Experts of a small language model.
Size: 13 layers, vocabulary 16384.
Training: a variant of Muon for the experts, 9025 steps.
Below are experts of layer 3 (counted from 0) of a mixture-of-experts language model. Rows are named router (the router's row for the expert), down (a neuron's output weights, with its number) and show model dimensions 0-255. Each number is 128 + 24 x the weight over its row's rms, rounded and kept within 0 to 255. Numbers have three digits each.
Before each expert's rows: a language model's description of what the expert responds to. This comes from a sample of Wikipedia text that the model never trained on.

# expert 14
Colons after infobox labels like Place of birth:, time colons, and place prepositions such as in, at, from, near.
router:131152111175122146087110089163106129120147178160134115121116143146058181105120091145113157160125115122093129114091140112149064138115134093096080156130114153137124145130138094105149109140143136136119109120107150140148158122136139131159116098168110136112137169131124097162145110131125110187145121064127139107140148171073126105132105072106119132137138133161134136114129106097103141131121113158186140151150115140153133139127155164114151155124121143140101133125153111107118109108115099122085145094140112119143168133139123158093114151106145140109120101144093106151122098114103121106132135147150104128112143167110119128131106108176161155141082095084131106104118147143140128111138168145190145137130140134132100126150132114158155156116161061142137131151137173165103151129104151
down5:145134158103108088117154133096132160186166139166130130166151114105117125086069100167121153124134121124126137156152125140149135108080102121090112142126135144130094129094111128188141146105156113139142132137130129096181158149145152117117188123112149119133134124145147100148127115114154103115094131078144136090119119131096121113155110110107171136152122148162157160134166120181138125129099143098106094119104157133131137159161095163103132124133081145097130145143178113134103151143087113157109118158116092131136114101140148158133126110144144113125133166108123144132108139090139153128127114118153135168174164122195127129124129109114098117130143110181136144131140079120144095147131091122100146127117133137086111101078120111129138146118141151148132176111144063117095109087126109
down6:129115103203095083121180100160148167189114140134131114076106093113153096102123158143146125131127100128148123139141140173159146154111092159160136061090104132144131172137128111106157114118097114152113134132122127095117117127150174121148135113114123162171089133114140101126129102159125105140163084146133175112128115128125119133120143117129135123140162110106098134140122114151127084107131130121148088119114125121104178178103051152092171142121137118104091112127107157093160119125110140161143088100140155089137107102163099136134136094164094142123144178129141155136142126163130111126157122138119150125132129139142146158119117168132127124110135102144117124139095101119121141118100073114135169167139153133125131136147127121138132123132121139123132151102102116088107065091141137
down7:146163090114144151150137109119112087123115097095144113148126117129151073125112121155136105083094128115129142138114121158099110087144126167142099165142095124169136132158125162176120133135085131125104164086153121138111127118103141136119131145139148128142138155157111085079093114127078090104126113100162126076083133148105111089108103131142143123137127108131142145140148125127128112134103116106111122122135148128155140117149137151079116150119106100145157129124154077118095138099127157136169144152146165105126136115141101104097129140166127137168164182150118136181164191161093115156100158151122117143120102157136146121166120139111141080187076095129162132104101087123117132119137105099128136133118143117141141155118098165132123086122091127151116137110141170137113137171123088
down8:140157169115102189161114138141121074120072193097131111155107132143157118113127061117131103147122139141121114185101162136114112140125112086141087119112158114108170148124148127100139136137129133130145133171106115128148145121121112098104148149163143145180105143117084122163127113130121114117152146159125121154123082116136143140125107120150092114141130095123106141100147092142153151105123119117156116113132135107137139114111138127140141129106156113137133089117136129167154119140171107103153152188110125124141106102120145085137174119148161111159161131165092138108136106132149119124109103129102117132095134102141159089172158142170162114124122142137083115162163154130132091187149128141146118135154127100126139154119115157145123084146090129124058103159152147140137142172147165
down9:140140153128108098129123111092137117118168138138110155157139149146111092133110119117133100112114108141126117122086135125143178097150138126157134135163118150137140134136139157135098122157142132127197147115117115095123158149133178114129106107116134197111142125108107103131125118112139106167137070155185099151161165138153128143095159125140132120128116123124139099133152122091103158150157124201120094126126131135134111060127139151129134125113155132132090119102107150116147134115080143183156121131119096144115110102122123162135125136120117145127101149156097108116128142097141100133108157172117062140106095125157191191162135150088158102174090130125098163143120136107134169119146137135162126147131114123153136101117094145186105133112131110144132125126156134120076124081106126
down10:158119127142132136150123107116105137138090139088130174140072096121136114131119102153137130090149160107114116101132114173119147122141122138183090179106136107101099111126128113101141176116131110077100127133091143127174163125135110135121081121105133119139124130144096089131135159111078157136140142146091146188144124139124121116109105155128103177137135165120080126132152110113116087149104142141103125139158101119117066124158131106098170088151133109119139133117131157113113171128148151122114102121111138150130157110146145126138112122133180098147097161118127142138136114133126117122123102115085086074119122130130112112177153132080135171129139111128155141070135128118145123086103120152111138173107145128164124137125055114159190161109119157127121123141128142156130108145091152
down11:119131151100145126118137088071162152133112193125177135139122129115155120148116133093118150123124108116121132173146122112130147132145095138139169138105087123073101167147117169109142139141084114120142114149096093133160127107115140173129180106110173157099118111098142102106143103099122148164133110149154137094122128095100109137134101157132120143135101150116128130135139141128161138103106131115086139108087150165103163155108102148110121050147117109124110139132144097091123102146161132118103139105106109094054177134114164111157141149126118106141113184189147110121116130138130126125162135155155143165115132121114113096085106119107135122110163160140092136136116100132153129154102111142135092140130137122129121138159130123103077124114151115158151141161110116102145115166150081
down12:177178163104159126149110092113152115132148164094124117119117129103177157143087140149110111179106135138163111096136141135113130122123105132079097144119167117118113126131094141096127133140134113147137137146121141094141150140128136164146149115128113098148119133127143146128141114165151129133116109112123095134160161136121141140121124175171111099160131138150181139092130149147105110119125183098095143160084134123128146134158105102114105134120098130123146140125087134159143114106105106116106122150127130169096132130143078152115114098158153125110179106128171152135151133150112161109194117162163140134055142090146165122060136126121160106119142101143087131123138133114108070132133096142124144140136145164144163192123103107096163152132150144120136110146171136135150154126135156

# expert 9
Capitalized first words of proper names and titles, such as New in New Zealand, Best in award names, First, National, International.
router:133158153143119074122108120114151154152095133099134126187104142095156137136130128113130149119153173131126125060123165190098114113093160128120096103125095127121138159129177107080133106088089140116161138122138161140114147105128075127165105152153118103144109166142114114093185135149158110131141125108118136133099109143088142090156127120123138135103109172135121168126103117136122138136111161158142145114128118141130101112132147137156136113122127177160081177117119103137121142125136088127115155119124087104102108096090108158115154122120121120129105110151126111066123107165114109127106110126165087165094144130123119155110113109115143124145110136110092154081147136151118154081129159092146152113152154115145127126122165113157110138093122093122121147150113150174099128085085114
down0:149122161191155105128107159150114145090132144151141102131150128131149113131122108070111117102142166168115118131128128076118171174162141126132115121122129127138138106134146122120143138127179136128134143148084121147157104125133125121124096155144115089130125087140130148131117105123085140125124184131140117101088108110144100127092127118116124123041109131087163102152173127167118095158132124124123112172116093084135164111143079119160106187149157119148147149139136192107129127134106129064116118138147069150173125101142128117115128119120130121124104109088147092154158153120147129140108106099151129131116109129131160139111067137138130131138125094157142156146104122171126151126117119102096142109130118119109120123106117101104112166178143122137109136113168125094093083137115140
down1:132107116150114151158154084123137108070131076172113121147135138149155146126151106117130111147117164120118101140119086151145093108147120117147096140135125120146129160129148125163174133135120147136109114117090137139121131119128170137109123154088133151100143126145118103129138073126123138115148143119105107108095167129119163117122138134132153123155079148085111132145124147154123114149114125125153100138131091128175191104126098122114104107103142119126105159139094134165127151128114147165138109112131108117084173104145078098139096132136129140178144124146133123063091193119157134121123169084136094136180159118141113160125164096099142121143165099112162141139121117101124101144188115158152115102128089145100117137139131135119107136092097169147164172106157123117153181144112105
down2:147161122113126152138143136124118135087125126139113126125152150138126122093098119084124146163153124135120138123155130131096132118113135122134125122140134072129102130140155110137124150118166118166075116146082141175162118144085130154152184127113152075118087146122081175127130105141157163092169134125082126139135099106151129159122173107139177153126165101156143148082133157110123158160114136100144098097114153090114119103133103136131136120138130161107146117093139144190125118116172140126130130163124166151130144130121119140096121078161131168151142168156152135105109167139121151137157137136133074103120146134124156119091105145113086163141124125141101157151146126109087092129127114155094079136108125126139114123123182096158106112147102117153123129174167127072138104146146152
down3:174116129127168132119119138131132107106141145138180102146124144127141110113113134119136110158126113113122121112180109162123133168124144107107165139074129144097069105108121125146157151098163127149093083095157130098137155115123147123171119133164135126111123176150141138166129137085113089113173123141106125155070119142118121128189088123116100151131144132115116163150136125126150174119068098146105113152127107134168097105133083077143110134119105142112182161126130126107129149120149113141120120153112086132112125140136122090128121177145167159111127088129141129113135117161114102132117142147137103130163137097087112126114129134131102109089130136161076162166141104126161107153145136108125081123182131145120138141129106143180106111130131141147138096115124099104146149168180089
down4:175128126073121141146088118180112123155126114107119135137116100125100168089133174103135124086141148133119104075118164120135150116097137162109147130121135115128126125108151133144145119116142148118131123133172071113113113117143130095142124127130100123119095159157117151143105076139128128120117104144116122101163160145105127148130148144114135124109152152134118156133088130167073097096139130116108149112126166134134111094120099127130143107103139115138150122137116124097137125157150147119111132168148142118102127113146083076135164142134175130126116106183111126121123120177104115102116155145088103112096094113139056118134081154101089124078118133115136141138099116072098136178118135069121143114132092122117112108128068141120121141116106093114184119120118129155158094087076154
down5:135158139095111144119099156154143098128104163096113137169151124103161138143143157070126139137136128132094101091135158149152109134169124151125127141150128122154152160094150123150097131130136119165139106167119157088077170121160127132175083121126118100143160138151070149119133164095110122156145149113112155099151078098193118148153127118135144122161150084144138139103103132101146098167151162123147170153090114133106143141143123125132116116124146111149125061131123144139141164134089127147099144122149131091111160129138115120125085115134158143104130142089106118061142182151120117122140130141160098102106136075167098120147131150118156157113134097160127142126133107150140101152134071125141133159135120162152096141128149122110133118177147132141108132130106139156086124145135151
down6:163134103082130112102113118140080118132130115109136127172079123144150137130110105081103187153110106142132134111096116128131107123118134131130125079166152111131135108126126098137125130118118111054114113113095122117118124130112116110088113169148116140140138109121107131148120140145129123117187146122166075134154149121136145062132116130118087107104097147118118153152109190104136131165175140113138136150135180107095141095127094110147113074107110100067123101120094143147121146088125146150135179124079132101105119117164092174132112119081129127135122097096146112123146105119181161099146161100132111158116167134121177131132115117146099152141149115132116099122131105133094152144104113129150099136126144102092146107095143129131105145128086146106101109133112103105159105104117100
down7:155132123109140127101123116142175128131138105134115139125079125161138120123188084158132140161110149108132133115146087124092108124134074106093177100099120115126098133143155157121135153071172143126154135145117090104121067150144136126088128144144157128171111126145098155063149128115139106138091088124119138132134105140112112108129113065127157159138139119148109146131098164143146128127146130106132149146124135160134158090118138122111119113163095138101152117122159132127126126141058161163136089129113169149157117127074134101139120120114132122122123132148124113144135110118117095129109106136127160075196120106106104112096130135164130161129154143145133113130131166128113134149121153114179112154141159109126105110113045140132103152173117121146133128186156147171120139133126135

# expert 21
Main and auxiliary verbs after a subject, such as is, was, were, has, been, especially in "X is a species" definitions.
router:136162115139126086132112141131115126173094149147090103130127102131100139128103105147099163121140103166128075106131157139107134124095150156103109111135134113110125162116109113105158112057126096113084120151069118167144091127126121087160105115125121124118154118088095134139135109152080124157103143068139096130097134165093093133156139134106123127139191151149125148135115120115116100146116116110115134115074151150120133134120124143131154128120084165124081169104166148110134114154144125109137154085112138110111135102133125135141191102085125089131086127085112121121156135161103099127097091112147107140119153128075112160144123118137120101124102101129112125090143147136149152088134115124146142114140135102166116099105150123133124169130126092165108129104087127149175131127088093
down2:064127151157105155131163123105125164154115131118099131147128141133116135164174125161128133111110185126101132126182094109162150129140128104177079162165126143130128100124140110115099165094128144131131168136119123112153106155181140098077121099120168120087132100113109035116131129132109112128136104120155094130170139122146129094191143121119127117118111120114092114122099139163129116142086117115116098177106110116116098124105131160137147126089122091163166168137144127121120183136124148142112115103145131111118160132130131115139119129123143127155105129150115123124085128110159149150149136120144178118119152101127141111108145077131177095134114125162121152109142106128125146127158094146148125152086132184133112138141125138141097102103134118094095109124125166079153127107122090
down3:112121171140078147109117156085142131138119139148138147135133126142139155156111173138121119099113119088123143095125159129138111157121105089139137131139165125136138148132128145106143133111111177157148118152085082108104096156073138131105106129119137130137102135092188063123114121140094123139117167143135150177098154119133130126115124139143151060127139138126128166087150115128132125106135120135145164122149112115141127121144138162127127133178120122113081138127136121117163125143109098159109148110132132107150166124113143146116148154115149076136152144155081150159111109118093145112158120139155107127127141135138125120100155133100099119098124071149080122139174116116084099117169147155129131121188088165104071132106118141116131154171092093133169117121124159111121153111113204
down4:150069129128139090124115097134102145149154167151160118126142188113137153169109157108159149103137146152143172167115128139145154107169154133138120113137120125097104117105164160135139140107102125146117119130118159119124171137089086124142067135108124083116122124149164108137135124148142121134124110157129172136151156113137071149086115086147102134130076145154105095097118145128098142176097156091149163131112154099115138131146112133140120109156085096145114151110105120116174114102157111090099080133104117163132068125152081145170159130126124124139124109112128161145105122131114123151164122137089085153112152099138133105132094105108125128122157133087114160137157114112109111158098124119140158111146120124176145158144110124152122102114077142137133165129116163118105142097129105
down5:173113131115173117121132123129102124104118139153114112115080085107135139138177130106147172116103111125128104104131198130172103097114115135113120116133108161153111142148174147082090146123136086071127157144130098124097172137074113115145104092125146108086152130143115171172115140144142121121148139136151138119087182142112125118117186104136061134155117122119170129101108162106139096161134113145148116106123138115135085124105135110159135094138170121134107087122151099144152095108142126149150154115143109136185122118129101108177114127149141133135147155134148121122202126137138117163082138110105132115132138094123126124115157129135128151131104160109135105140161139114115105115144113148141106177103096146114180134124095128114160106130167110125125113123120143145121108160099092
down6:138161124139099118129117125132133148111104079162148153128116122128150091133102160141138113120109163158160143095134123111172131157134166156100120169137133123182143133140076113121130175135127088111143124160092121108127106168094134149066133113126151161159154147121116110149128114078096113166140103120132126088159110113132152121112159123109144147163177130142133144131106163111158143100145155164119123107153120123129165128155154120139132129114114167073145138157098176141107109116150118159154145117138103117177153155098114186117150130104097178075133128160122148126162131106123120141163116118110122120161154152112148160123123125113128115102152088113123118117140176135122146101180129134117136094071153156173098099134146126135112129122142101127082153091164124107125087148103133
down7:121110128201144120104129121087114147136124147142146111141114178139111084128109091156137096118114114128132135129117089086129131123104129177137128182125131132097098180141127101088161124110105153130154173130122121135157103101165163105121138123133115123118153090163130114129147071130152147148144125039129118173067097149159170102115111177090113148098126137141091159163150143133164104124146133122151133119138122130096135102105165117101095121107142102101119122160106146138136079149128150121089132124115133099121164125174131132129119115088106124090121126114108124149148124157161119133155142105140127094120122140144136141135087166153204125123181131102109145116133126097130150149116128125115087104142135184128115119139139145137132145140135141144154107120116170108145149102149111
down8:147122113125177099165132118101092131110124131159109104104092129133122148102175151094095121103143153130123151126146107131142157114116102143174153118110123134144111117125097114073136136083124113122149117124112105106109136136150121130116158143081124151107135115139131094111119144097135146166099130102146132154093137177145109115149093095143136137119166104082124117172116131175123134101153149149112172099149059148142095096161112115159103124104108139173175161117127099135119098135078147093138110125160143113158136101127097133117111099141114154114059143127094119179088161153125138147154118109147119146159134154094087141130145114106127124118137205127170149117131113128144117146088113090108115090111097101131148118143124148135122131091195123119124125166151121135142136142126107
down9:100090097123146116152118124171133134116128174121147135125151161155132060137125109150165097191133145160178127112126130125142099097132116144122098138096116172102157122163157118139120168152138171102145165094147142137094088094110132111138125129157120113141130125081134190126144083137141098101174134115139090109122114148104144137111160136162139148092132159108162144111150096151153143113145106160149144129132146117107143144117147143132149184103070130142119110119159098118123141128130145129155141138121167118154129137127152121131118094136146109108117093130121147109103133111102103128103094105135132109117106191103117143096097162107149144138140125138105155117092109110172112136137104155133118161108106147086160122124109191184142153118173127124152113166159146098092132141116157